From a checkpoint of a small mixture-of-experts model trained on Wikipedia.
Training: a variant of SOAP for the experts, 6754 steps.
Below are experts of layer 5 (counted from 0) of a mixture-of-experts language model. Rows are named router (the router's row for the expert), gate (a neuron's input weights, with its number), up (a neuron's input weights, with its number) and show model dimensions 0-191. Each number is 128 + 24 x the weight over its row's rms, rounded and kept within 0 to 255. Numbers have three digits each.
After each expert's rows: "mostly gets" lists some tokens that are sent to it at least half of the time. This comes from a sample of Wikipedia text that the model never trained on.

# expert 30
router:086155093138149118123128174098099128127138144107156094126154130110155166125141122123138145164083085143076170115110126143099148087143160088110134127130112124108136107102103123149118128149142164079142123163081158127169142132137152123150099133123126155104114150083127132102129151144132124117114161109111135116107091152114090161080117150141126140158162139121134104089114093140157169125105134109113132113129159128125126134133156087132127173081168124107118126162124129133125109115139121115134125151126083133135105101112158122150230113111138108104130136118107141100133104163122066137
gate2:107147139144107182124122179117097133123125167118111139094149084133134135147129122145134120160115162181113103181136138125153131053124113106101133158104127089135138172132098182156124163136133153125138134142108143108123121117133159124168116120142108137148085100095119116084163132125131143097134110168102097174098126113099120155135155141158134117121138122141131123153079128138152126130143081150144131107080119131102119127151108107097136123095120130149113130130167134101106171091157119151100156069116155117119119165101135084132135071126142123100104118152137098149149095155098140135
up2:101166113126112082126138085118151122119096116145112119103135173144163175100102125131129097117146132099087120098153173108122121121148118118118111125101132112158096141115120111143108169134113130083128128127099122091118167120157107125089100158062115116115105161188163152143129136123105153151109146123131156124182099107143150130167169143132138165143128107121111114131084111128154097113142131155069117111125196150128113169144129096128097153085132148134139102095132138116142135108124151100099137125108136170126131132136158118167086127144085142112147142140090092154094127128138154141
gate3:145119131147126094143124123140146110110102136136157121122167109104155174117125126126114145136164152112130136116123183142155134141153133156105169111151099150180104149134131139135157117183143145152153136126095153136090118091103102128152138104094075071103128117114138136108177114174139126126097132132096134131155089126086059129109133155141165116130150113130132096153117160122153140155101160117147102113151126135167118097169140149160164134096115137143138125141079127106122089132117119166143159144099122142114124054129139101164159134082106152159129132124144120121123090112139166138
up3:145139139169130132117111111157076169134175108108111154168152155112112148127094118134089169138123142102156170121144082122121126107169135154089134086130139090141130146153131069111156113135136112130104108100159108151142118145094148100157105109128127114148128101115159109130096129160129110121137111130122109130144158092119104138097128145104173132135127133136115107139158163138064126139166140142144127131127129114137117078180146094139095086153115115091181114191145154131111169145116118099147171136124161157078107112141102147129143128115117121138120098098143151102120113148166140109
gate4:099128113145137220080102134101105145122141126070134120148154142154122126165153107133142160124133179117080096102129103136123099139136104111124158138142092137103145145083189178119109112165124128121118117129121153101144106160144130107133120080156145142135143151167122123097106152106133079191123169153103125135110137125191122102099144148117157116117130111144124100167101123116128145096129151099108111126148101111089127121119163156112139135119095124154113114141077126123126091127140129120162118121162112148106106118115148122101126134127142093178116151137102132103150113160122117100
up4:170128121125177166154123160135121152148101156104149096164099095085116134156175132106158111134124128108168136128147113097112151110138147094135119151176161118083134178116123102149184103172141113153085158168148159102127146119109116134146140153156100103137112121136131101144102154170125124161166153149152146135143116116101123127164108145101101117166093108153099142119169120110123080097131136112092109120152098105149158095102188143135170131115115111119122118153129110115092109155127104135137139141132105088116129139141092127117128098125172136148149139100096143104154145151134156134
gate5:115149125095158063164143115140104103108171135113118117085122107127139133155141077158192183138110110140135109121059144137139167091122157128134164163118134100131126143104125137163137117170129146123137173142143176153159102106128169106133087126119122149113128086104099127133155078128135121119133139142102146095128078140118143141169102128132119105148132125119150151139148123128145136148124128086127107136142081133107106132118127104130161127128082145098138134148143120155093102140122173104113129123097103067108109101177149160154110122151152154166162126112113132123104133104153136126
up5:107153121178125142150115185192136152128136119097184150138179140114120120131086148118083114116136129139128150065132108107139131162148143115076115169117103115105082183119144098131138103131138142127166144164090119149102153120160124142144139142136120149111117152135152152131151133110127158145161112120122088139139137115157137109163109130102136064133154182147126092130111153123123157100114072120145149107124138126159117174112155120140137131148129097096122080133106105110115146119147136142177140131099115153136101195107104121105135102145146131102158136121111115146112119108108128121
gate6:106089098103139131141129138132115099109142111111130140139137137103159136147108100131138116125112133081104119156095144136127144127171114068112104121152081127181130115136143138108111124124131129172137153100096101146126108129146099183156163141141137090081104173147143160125125131156094125130123119156116106110099136091125145100093086117106113098108164144122097097086121092125127083129145105136179151156068091142166061108103136115125147140096117126110148146122081124121137097127121127149163131169132119146138115099132146091157117146111069105162128100146121104133135092121126109149
up6:106123133146159105129094120152128151134087122146108084144151081148151142097115139133085204141082149172146149100100131112125117150134127143113163172111095164130132108143113143139144131145137152127091107113156122140103128146144162119144124152109121140140131112118141114113160131114119084136110119124111181138180129158170134150187083165105133097182113136136133150171135134128126147146094132139114168118149095128112167098140163144139112095125099122104102143140149094132109080083147127137088108079135146142122115137100096138126116118172152139120156121114110148140136170147166159142
mostly gets: " death", " interest", " sea", " marriage", " water", " violence"

# expert 29
router:117153133110145064102072125125167146124168137094107141087107127092164179121131154126127141156134119153096160126096121101153149104119167088114134114166109160124133133110161123161119137131104128112108133150157090118120159094097143170146138142128106108128130154123134099136152128132122109112147130104128109139141116149144114124138103137149114120164094173118176129146117132123095092127106142101120149143171094133144101141095146114132143113124079096093150101140067060096118106113154137145119097090150146149106125147131151126097112121123140138125150088118148185159135091100089105106
gate1:124135104182127122114112104163090152104135132145111138087100158107133134138120155074123140151151131156140143142155116122155136134133129130097127173144109130137131119097147110158121136109164114131100101123107157083164138129120098165112148083135128085120082142114091122114152149123088096143159127174117111163132141147117173145141138153150155125183089127088124143114142123097120080158151134127092132130110096121162092144145114117134123100128138140103141097114056092138110170123129078132135108130153169125131165144104101126173145196149134155143122122146144119094152090133117120123
up1:116082133115149134116094162095127133135130149113138119160155124118128152162132102125102121108129135143136058132117093140081125082134120107119106101115193145110114185112132145119158129163080122119136187134164119156114117118102145126124111174077127165066174111108140117113135166123162185135114149139117127153131140123139100112154135135139129156088132142132169118119100153181109166087166128135154115131133129110129151140128140150127125121116140094159110102121171104135110118082126159140118177133166094137092119105175116122104114116114117136107122123149129117159127157152143109120
gate2:134105163104107123121135153141106133160104125085116125100118153060103150142089141120150103132142127141119104154116133080117120080137157097142125140130095098122103146127093105160123169132081115113104141150134132133173101117116113120149162104135131127176123142091106135145176141146097135122151139170123124148126143098115113135177163121135125113123072175141126177122080089102120105145124141132169102168143145157126092142123125105120127154147130140153148143110103119086093142124106118103096149135121149086107156171165103135142094147139115125140123093135119160152145081072102126111
up2:119167100122128092111120143110160145131132148113099102114132148112111139120101149127088138076136147160130130124090122101154137108122133139149171131136113087146088161100104125138119146125157122116099142141110062103088123101097126109140137161087160123135107122129165171107104153136117119130146116131150113128154105144146123161152128154129175130140104124153156086082116152117087088170146150121133134087178135159128129070143097090160117098105089145149145115121153065070102131105141159083077152118103173129139115151132150140134108105124138133129099113122100136124124103120129142123
gate3:154120145131155100092099136148102100096141170123123115152102125117158131159128154142110143135144146121118137119119142128137117118091113139104089173110096078189117166124115139142104109109155095117129115110132128105137155107095140114096153153133105116117144128120157140103145135116163085096067187163134041163135096117093148112166110125151123137133143124126140157123104142150103116163095152124092139124109114146138090128133123147131137131127147167111155176135134151129100104093129140176151102157117133094128102138129134144106147140127149155116109115117073146091150112070090116111
up3:086110142117170148067104110144091150136102113122130128126166136149084089123097119119156137123137116130170163128137111115121134110135086140089141087182155128114165130125141077149169118172111076109144126134127134096138145157115156113122116141124166160137126132175133095143086123145125121133111127135120163143117194113123118121131129157111136104114117148141133081102136127117107109095098132197129102169132132116156135099158138115140132108142099077101105131146092123162140137118156135159117117113150122116143088129082142131152119089112114135116089100136074130112077126147105140106
gate4:143079137106099135146097100148130111163147079150123113101116070146140110153107098127144161140144133134100115155088093147140125146118111147134101128108137078112164093125132143145114134113122181084102125133119090122174109114069125079106112077120123124137114116122149116087135097088106101149124100152174126101138119082117145150108122114137126153152118111117099108158146145147116106117151142098104095172148113147091138099106147114132155162101131121144128144134128110126128176109110102125169118091128095093153147142150118095126109144118128104143132119156105126118189169145166089127
up4:182112140069093153129143113172137120144130115144117130139103101134108118181147073117109184129108102151136134128076133140090151120122141144144129172135148113096136112113142094146126134140146158153111135115133073095135151146103112097123118102128154133141106117139139098103091085142063108143122113134179109134138120147116185148196119119116122128153100130128122144145164107147127099119155139121109087158102106148106137122138143122136180141145120122150087135153143106149115179121093113123110132127140112102148103162141119131084113141139143103099172091160118144117167158152133127142
gate5:152158124092156142118138130126109098174122133100130155124120122109126197116142118124197167148115123159096163083092132144099154142160126139109076140133097103135117134100104160154120168073136107133156161124136144156166141131117121116112128140110126104159145101109119095118128189137119129115120173133115115076134103138125083116150082118181119105173116143137175164119116124156123161139149099134128137183141152140123114080132149147132132129123154131134122132120139142150072121128150168144140154150125116102135106110148153126145154106169125103118117154102139171116122108127174123137
up5:147139130131110136132129149136139135152171115136124156146121109120112124149109161136122129121093116173125126099086126115095107126131109084123129116119110138153106183126140118148135103134160169156145133151129137158153156147094105125139186152088088172113134135149108129127116097122111187090124165104160092131110101092107085143148098063131125119152127179131162145156139132101097133115138119151110155105104154163105181153126150111132106091120104093115088126164130138155119140146161146101126152089102078123125086126093152109133108146143165146119116105082119130166131135134085135155
mostly gets: " north", "°W", " century", "″W", " west", " south"

# expert 11
router:124124142145150135146097143153092145128177124098130148138079161122124133142158100102160140110106161134111113074144108124141144092190155111100145110100151144126101120133137071128142168116097113104100133116085107121112143148110112138091085171110135156118132160042136157131117145109128107162155152106132131204131147115099125152141103138105141140120147147112174127133156116153155157109149136083143119095115130163148124139169124129112125142139131100115138122155142138141132110164137096088134119136081134108175128101163108131112112102154162115117119100112120162121094137122155113153
gate1:089161122151089124120152144168124137117134128068071110143130134122129118166114138107131114136089166122122108076180110113134117171125122103100151140127130132142115123092129128130133133106083128122111112171136171077131134112153138172100128150126107117117113123110132138137147157134064121135138115078114143165137143150148118098125121162108113136094133118151134132126113137132180167121172119150170153176163079172163113116096126113093127105112140123123155126117188128183117096126135122152132105170126118103108127122125143164094105106105111113129107144169132121107124160109156126170
up1:151086099145128146129114131126142103149133154149150181146160149143135158146171145156119130140122103141123126132080093118102118157122131117110111137158122154106089150131146126119119132095112120167148161110149130137128084104102126131119119137153155110092163116095146106128116119089148110145136143130114126131155106168108140095100108134107126133152154112143193118090092147154120114120099107146100152131071146115178179151135132113156170181139142135125138129131105155151090107088160151101112164104142192138113107146142089116094138138140118105106133121165098134123159187146114101177
gate2:119114124146102124116153156107072173128161106111129147141141125175121093133156137140126123135114142160099152130128127090133126099155143105109105126104128095165133157130085093134193168123115114147121125112137144093104162110100135127110136158109109120101122153136098115128166171129132128136127149121124126111150129125140127121166138115130164113125077157118143123168072162154129137129164151140166168123156115119121126125173072089128111158120101107143118079106148129165147117121115066117072144153068073122129141136119147107151089102137128132099172148148124172113147123123123126129
up2:125143115164126100153124122101157130140121098133116155114128151110083143115130105127112171172124152130147162086134127108142086112107149107129116089066123103172120135123108099191136182136151147122127118130119076112157114136091114094093130142134136141127121124131130174095106144138125142130130125143091113107105127071121182118168160096142163164083117152138140098122105131125150102113174121118122139100141170112151149097109112104104124138135145130148142148101153154142120206088147140117087109143108153119121139135137115119127136125164161117106126128108094122114122169150173091099
gate3:158116119104108123129141113113161122105129150127144122120124170102127142140102096139104130156152136088154134154143115122158153123141134118119147132159101132172064121114097124129153159153179135160155142143114150162109168064103140170163084133075118085103132152110138147093153142137151088172125123159137105137150143121077107131162116088167101099111136156139077116130092084156142138153136141123141129089108080155132147128162102129130123116139122173144114111154135172173119090113137109143140143117134149155131136108127129115137113118102150168097118108154137111130113083087124141141
up3:135084154135134191134116105148102140153109170119098133132108159121116136121130090123116093109128099135162169092139085105114172097168127141135125105155108120123088109113143103096148131143102123130088119128124141111178123119119151149155112099101132147114121161154138152141110110145160079166110160119145118148121140132091130139142116172112167128122102140114087098146117109130092131080110123139173161124086131125139149111122124097132084122120104098111133120161082099156154104160125105155091162143093157186147150123150108124141183136086092121114160131125145113134095122163105131130
gate4:102137130089135134123084072162084097134162100090097107159123148121141137128113088137135133120172123110118094099162109135086105113125152144118116121095164128155158115131141116104140151102121171092126147092133171175151102127120123135104124089104135141138165120162154152145163105107108118142113111118134153162089173136120092084079110094109148130119106106156143113141160110130158127093112106129120109128154077140151104163092154124144129122102145090100133115160143171078115105105120111159117149144157130110118155121086122135109117166110134112164122133141105165133109150136157124160
up4:145194108116123117109115112147122108141134124155146147159107110151086155170109107112137144125146056113139113195158104147165123136122148086156112125125154108100124152130142114153144132128135169164105148145101105162137158143116101147172123116117094170143138095094136129134142100152099128117130095149148119140139163160141145141139122118145098143130098112147132096127164088168113141062093124126156095089134086153104132129101151177113156114119112117148065115154119178096111135131121125093137108140123149105114130159124102075131141114143119105149151133109117150112102142101153119140
gate5:086134108164170092153103090115142139147138159133160131107132090121133159140128091176126114132132158155092115076110142141148128145144153091146128103145139130140114136100104147185155128121133125092136124167103181150126142113118129141139137152110118143128134135107121156155168119141086130106166157159147121143137124151119114135156169142154112123105133138141138129146105099141131135088126132160171108143139123119111119061100161105114131097117123056107091164124135141129114101160129104120099069146094096110101121113150114123124152107120146112124144120074132148138095159125204116109
up5:144149125163095123133113161142130133093139132099161162118099126112141086162126117121104116133113140100119128117115113157125140146131114121101138145099097127118124158149193136170093125107146154142222130149110092144122136072146110144093117144124135145110157116177130097143136135159143133144156119095136091139119104079152108136112126104150162124142120158148123113116131137105153176109125129157131144109091129213133082176137144120110099116109137139108121103169130107130094120144135136071130130146095094135151139166119153099113074118150146149133112144138153134091133168131122123122
mostly gets: "ization", "ative", " television", "-based", " production", " management"

# expert 23
router:166107125139150147152079130156136106107138115160101125128150115166118130136145137124139091144130159143150107128109116141127114151155148098127138144158144124125099126143097134138056147122138073136117182156082112135092133100120129108105112143119108120109140141104150140145184129138158055149128105104153134136130113116096105106144120104143140121151144102129156112130084146130094119087113093159122143106098112101132142148141146166162150119090092142115129109093120070111136120141120116089084126117148090180148153166170130135142104152099108137176163114146163120114109093096139139163
gate0:118126123128140150130157083126118130152148101145117095079156125132166116120099100084150146124148128169113132128136159103149094109109113088116142186118099142122136130162173137090100147115113136118149168138119135086145170080159110161113122113115114187160123149130102120122080155116152133082158156121105143133072121155105143139125124112091086142179093099125112107102153143087105119113115082135129154141130120128110076090095134122127114110115141119131147130109095170111120140118107133128107154164112105146079117128121115110163110148145148141111166113163132122114132114089097096113
up0:121162139098153106195091109104161150134118116158110106141131102125185138154184124153123166119146132115133124144096096135140133164078119104149146124092118120113129126145153129127131133138110141138146110097149143070135139116161157085115138081162123135135091143182157116178084147137123082129082103090129121095141132117125127150168107167122127123157147140139128103139150085150149147127095149133079115116110135144135171110111108116138142134154161147143125130109113152155156162125101105140114134126154088108135132088088131119140117112112145161142162105117132111142125120151097199113
gate1:158133109109091147119145123139074172125127099163095160174117121140105137144111172146149104146093134141131116130146109081158090085091140090110202111157121129145120170123150113141107112108106126123133110161099123136141128128173138157135132161126134098133139139139113145145147119116081098116132117135140113089148133133132100131129129138188140134119156145109097098127114102129162108107147127122128142124144129106115141131092086138115125166120102129111151107160139118119091141083127121113132117215159099119137145141089101164102141138122112136126136117158133068128131074180172132140
up1:136143119156141097103107139134082143114127127170175157140080174127157146122124151129093146126103105096139095141134154110135090108140156133098122124173145172184109182130123134105137112141145106147133154104168116119117123152140103131158099106135167129128132128131150153099074160110065138118102122176114150152118136080136116116157138157119118142137160130139121153117101145171152159086109129126073137112129154152138122165106100135167132154103113131124117115167127130158114082131156101157124156154125124145118120126144122161140164128139154113101118163178112129153128176148155120164
gate2:167125116113104149111174151144066124122145112120136138088121153137095118123095127136126121142155135137122128137123141093139117153094122118108121163179149117111122165155088147156116156134112120117179164142139158131122195161143126124132150100128120129152085109134121123140173133121140103144132121166106167151121130134139123121151146153106103099125083138129158151146089073124148152151128114216132147115120093105111083133186088135172167132143114133131146146149128114085152118099122124112101126131119118122157137176168108131153108154150102134153111148144111142145118066128132104116
up2:160146113133114085109110116149117137105148110112103139097162126149115134134111108109139100154156137172128132132138126114096168142133129103129118104109115078151125144106097129106122132110175112113129094148120133116112174174110084132091116182085136085116080113153138167117144120139122120122180124151148137174133113124127138125125174120145161112169135138120115125096083055151141120121075107105131107091113095124140126155124071107118087124090141110125127098120145115137114130093110149099075107134134119143119136145179136130129123144093130129179129143097119188156119104114141130146
gate3:154109120118117118123138135107138110105144134125120068103140127163165145092142158145119133172155165115096104148164156142136160123158140129108127127115134137137123184097118141131091116110120150129162114125089127165134144116091077142111095141111096116122139119106158117111189154148113103134150157096067120163148108123089101126130124142183138121147176070148121163091121134138148125157130134122141174130155132179173108129143094144154132085106143181144130121155127169106109082110123127145145151137117116160113143152076136102143135111102121149160119119100126133137092116112158132139
up3:146139114150168187091123121142151145164106142185122156167170157100108125128170065108159122115101114099145158079142122153077130128137152103132128121148145091120133110101153135113134152162128124143102147135132087143165143144146177155137106099119152167113106149172126156132115091084114129137105118103125121145163138124095133107121128166133148122101113099122118095117116149107113117109135129141146098119090181117139116097121144097081117139157118100098143146120131117096148115130177117127149154098131128171148108128139136119157150131124071116109145097118111091111079126131116148163
gate4:127151115140101170145105085079082115179146092128134097136096098125118136115138123153078138116160111112149120150148094137110145155136119128135183109126131097120148069125170133170119141114116141131117149089118189113133129095127098143122153058139118148152170129109181112138119113147146128149169138134171143110142131084124110081107086081144120102109132110125125121123145107082136134094133130106107123159154106141131156144107171139091129142069140094126152127134134106106122118143132097130148099117145141140146138070087126112153127102134147141128128161123121125121113107126168121136
up4:145177152127068153127117120121096118149126092128125154160093138109081144134110108150101125149088096165180147145155120168131108139147169122153176131121140132117130137091132114101172122094145111150102147141127140092139159107144111138157128095120100144152157142093126104196091144157062159099141133162162142081081118118085144142123097112134094104109132111129170136099125103096142128098115156146100108109115110174127130171088127122112124133100118113144119105131140113116119092160149128134131125146157127111145121114117111156138122100139143133119149142121088162144136162115147120171
mostly gets: " genus", " near", " von", "family", " Binomial", ".:"

# expert 19
router:125068160098106146116105123120124108090148143109155128123149127161147085136140111117182127131116129128140100137104135131136120122126100105147135153172142059103168122146199154124141108110157106097105103113122135128095086141116139103163151124146177091131076108126093168125134105154087140132142107100119117134127097136150126121147130112099078176131129160146130116143131145140122097115141132152083111107088114170142134149132150123152148097129151134117109155137146113130147157120129121125110122145076093070175129137095137134096142138128102126123177131092141147165115133107085165133
gate1:118124122164120110125158098123143119161167122117095142112129133103141167155110137105176166118101114105135070131139122085120135104132134118119142112099094112174116099090141159085117175165128115131141163129128146130093087110122094155122147138132122138132135131155115149168136130140094173157154143102139141151136168123136135130141130116145131127127123149137101142161078085123125098119144160113146093155134141155128134116168135120118122128164178085072167094120131103103153135132154119117136181139127118123163153105096155115095082136146109158125119117140169089136149056142111102162
up1:146185162117107118133137124147110127163116176155137084130135101091108163116116101130172150125108112114103112135119139127111104146116146148167111127147158161132140174138134140130145117152096134143118141111181139089114096168111142142115155126141106128084114099149185113158102099087151147139120109140115131145134142136116162099127129142154190157104129150114131122092082151123126151120104136083154097166110146117171182123062143121137145114130123060149108147142121139116123124150152088116104129119148105135160131078122084134106099144099123118127095154133097131112111102136107099126
gate2:130126157171064184141175132158101141132115096154126148129127143127096123109089145093136090151100120150132136135143136121139135129126121173098122149189117122117135167148126140163140110124109126159129123111153182142117117139124102126124180127127059143134097138130162131132154149157117150136133078147166123104125123102136164127141157159154168092138122124119169149124114132113143110132147122175097128124102094127133126130107135119113097158109096132142140127153163112138132183130174101126076126146161076105146134149166126155126154112115088112117178137167104139109116104098144129158
up2:158137097149124070115086090091173124151098162127130147123128166121118136132128124122098119147120127150125122098111140095096111087110136136160141137167133152158094131158075103098153144138147122129174129137075127113084121082122162137119074145111158096164127139121115135099117111154129136166161135151118164138174122131123081161166131114124125094138116146118139119145108160146135092154120159140147087116165133144176139118156102095154128171111079154125125134134142100125154098118090145077104134099146166121120122139116150100104118109135138127132092098135139122153111141114180104120
gate3:145107105102109097122172130183124133117134161124146155166106094141135144122175122139107149147158114089086126111102183151121145096158124087124107113121152116154109146144081148137122125088164155121149104147092125156106147142112115129147119129114126074137120157098154152132148167121141114125109123136089094155128123155114055150142121160160123112140115146149151134107113164157092116142096127101084138101134130156105109085125102131158130120118153161122143108145156134123077117123127151150158128187125178112120152106115144143135155129103109148117180142132105118143105195119120122125
up3:139171151130161131142142153157064156127149143133109091112137110160120144154127131108145151131129180107139098097097096105129119129127111141147065140116150125119146123155126118098101132111132136147141110135128179094100135151129136083136140090143084166104160147155136113130095132128153145067111133101149155140116124145122145146147125189149137141093132127111150162146098134130136155096158101141131118115118191143101120125122139133122130131150125128067164153168099150160144135164121104139147153119159128129128127142113120117142129146092113144076076124129106109100054115097083133145
gate4:131137163109139160132144137087109144162118097121136095077127138108147157109140155096149128134166175118111082133107125138151109107129087121136149104119124110130158070114157168178103068125110142124127111106146169129186136099116169103125153134123138166120140138145115135097108152120152127159110154121128145142111140103137139079133119131140070129098155124113123154154115102105107124131150112099164098153116113146123142147083192081148178130135126152135123151072119125118103145107110142143147127105179149110166106088109162134119141138142138130147113137157145104098134165132128130161
up4:146146140094124134090153133158119138123145116132156097133098116120154143083140123107144142147117127137153119147092141124109096108103138093164160138115134138089169135115101103184103110135106143130110165071118150146145139153105107100146142171109124156118093089132171102092116143137114148149134139142127136099122122130110162109160123100118101127122088125153152126165167068117124092108109135107100088139139128161150140162116184097132163169122101140103092113126145145126064167103125132134124137139131116063142147109111130135116138144102175121089161152129110131075149160152143118144
gate5:099128126129095117136154138157120145121117089126114169137108150149143155175152170121126141122098122115103162100083141143062166115115156096143184163140121145141126129134137173141111125110122125115138118116150156150110113142109111105078101111146120150109133111116142126129144104142097157122124112100092134114134139120089091124149105123181153110101152142141106140134189097151131143116120125132079128141119099089107192108128151157062140140096136126132138106136121131131095118169099144116125182124098094074087131146114099121108142120174159135132151099143112143103145133123121154084
up5:133119123104095099109127139151205130140125095150121130120130131147099125133140149126124104128127139094054141115110143116144116145134116130076151155142144147086129136120143134134086090124121140122173128115152136155099152135119101119110142153126117157145085136109122079125138121111113123177151163156149141113170156087076087125126128123140156113123135165158134108139159132105164124140126139125104180108088180188136155170118170161097136130155121124098142147092167124172115120146142123111166106122086115102128110150138143103131124134152148127111116087162115109139158115113075115109
mostly gets: "°", " .", "×", "′", " ×", " carries"

# expert 28
router:113113153103114098110155130093175124142154117093115119153137129095154131157124147113121110134139115140101151109129126184163131128122155136080152160119134150169151174138086125106143105097138167141094131108135134093143152121126116149119110166142155142143143137087122143130102119140072147162149112174147141185146114136139118130123123099118107118114119117122116139097130080074139105109100127092101157122124111165102117123137159155087142166178147111145135115174127152119102112114140143087114114153125134138109126148121097159119165131193132132122175112198139162150106136104123130170
gate1:106131128142110155154147162158131166130167105147109105141102125112136088109117171122119097100104194118130137120177119051184082130120148135126175166126119153134156141105101116152111150124126154133113132145089139111165132141146114141120132115131100135153114165146093117125123138110067133103141125128112162157119155166129154087088147144130135180146099103128114115111163107131118156111184113167134113122132130136120116109127107159137126120130143150113161152098131116152130132086115109125135124141121130165109130089105122190112177170132118140088104132148180126114095104145125134120
up1:162122106151142106123143139118121169141104169144131101133163126153108149137137142158104159121121132129125120155114093138090132130159135134110130119156144136106079122154164127095132123145118115128116150113110155105104088138063135150198115130144084108096144091125182128090117122139108124119143097127118102120132141089126109089111139066132124109087168117124144160149123147143112112132086085102148099157095157108156079105134160111155148122131111094107112122141074134136111086078094077112121138130121157113171131108121089090140114117132161134132127107154100135102121147125163136155
gate2:114165139121068121099113096138095127132137135162110114137136112143102133154135140132135143174112122113116144178142132144153143139112103143158128113085141100148120124121099102130182149163127087122138173149127153101122160085107149147152163138142134117132098146120156102099132164125097113110158152191113110191122160170125113126144195123153092098106119132139136151157131089097118111123096142160129083075165136103127134139124090110110132160123133098085115103130146131111112122084112151127119169118098119190108114128136141134174117109120125102124122155153085127132108119117141142113
up2:119111132113120118131111120094105117145126129133147100144155160133107143147094126129096143120128114129133126155143135110126086123092119130082127101101139107150049151119136130053130164136146183108097115099081094132106127126127130110142183140136110118178125154095138147094108149171136119108101103128130110138124124140117130154149123084161107105126113134154104080120119129120145109121177123178133161106200147107112121163135068073122115142110100151134124116093126149119158106108101130131069122166107137147081140127120124117141109097126100112142122138156142122116110104101153141113
gate3:152126073142094103133093116125103123142135127162142153155070133108152143107169134143136140128123087107128159109072130163136102143125126139098127132105146099137127175103147138130127092129107137148136124159145108109096127137120114155104164131164091105084102129135139140128102156175103108144116166115080087165170151122089133132123141121134092109123111165116122124111107117090162140114161127128100108088131103146137105133117160148166143140116168149099122113128109141136129130131085106183107139128098131160161119142131183074092134144110162129147137138119081111125108129070173137119
up3:103101151105150132146140148142112177120158124131114108162110107143133132133115127138185126137142134141137163141135155131158127167119118128136111119145148110117154111152125107148168160144118154103175113125137135137144085143093153130134117118154152149110138140194113128159116094146122088157100128122175143114111169097138123118094125170106171127140119138074144082113128127180111127132111126144151107163095165160110109097138136092099096135123085105137134143122100141136131072127171140146114144093094101144158139119156154084168167148103101134124137086184133101130079115141118150116
gate4:138142120115115119097116105106116128194149127136125098130135087138116125079137094154150127108180164109118117132124091141143092157108092110081131071105106096142180089164120137129132142114125093126084131137146161139135104100093138096100130087157167147131153105136160128080140138095097120145172101120121128084130112101152092100125155124128094129122123126130146122135155108110110147077157132109104106175136099142157131103142138151153133138120152146141178117117109147126093116099103110123164141143130174103135130118126120130125138167132188090136119142111107117092103159128164116112
up4:132138132131149112137148146124138150145138128127119171133105115134126103114130096106152129124164147117128159092099120141123090155102113058124143115096163105114148154170153122131142123162133105199140172124120136112149131121091103105113133116132159154133136077108151153146115174149049110163146088142123155069122145152111102123161138133147074073091133124141137139130148107135126151098133131123119108174140116131129149124105160149115135190135136127124132129166101147117086136136106144085149151126101111087123138131129110146096106177166157117126149136094096142101109136142151125109
gate5:103114121141128116108111150159133129136132162099135118122148123140138164133168177127153127165144148113115124103124099145101170128083144128130105126164151126104146098144127106125089102146147162149128150127098123148099164094102119098145170120101127127165136132144120094170126140152136086147124114152158085096134101164128102134101156130124146115140121137118104152137119124103142103114132148123167153179121068061064120092150118119142131122170121119089097142172146154151133163150141139133141158129159085065113126119124090107154150144156138118069159142114124135107106116109161155126
up5:131148127158120096123098182129151106095144083109138167135189133137147098141098138144127139112115175145123106108094077140097150150131128128133133110162143135086125164152127147155111092129102094133179112095131125138104139111131136143117161128108115060109120104094093122116124112159142167108146141085132112136156150079103131118131127157096155124108125124162134103127099141172147109113158086120112122158141141165117151121121153141164120131145133121089145094129109121165098108116166138105181116100126107102143112139090118094111083114146106123076123145101142103148117118092135102168
mostly gets: "″E", " kg", "–present", " rpm", "″W", "})"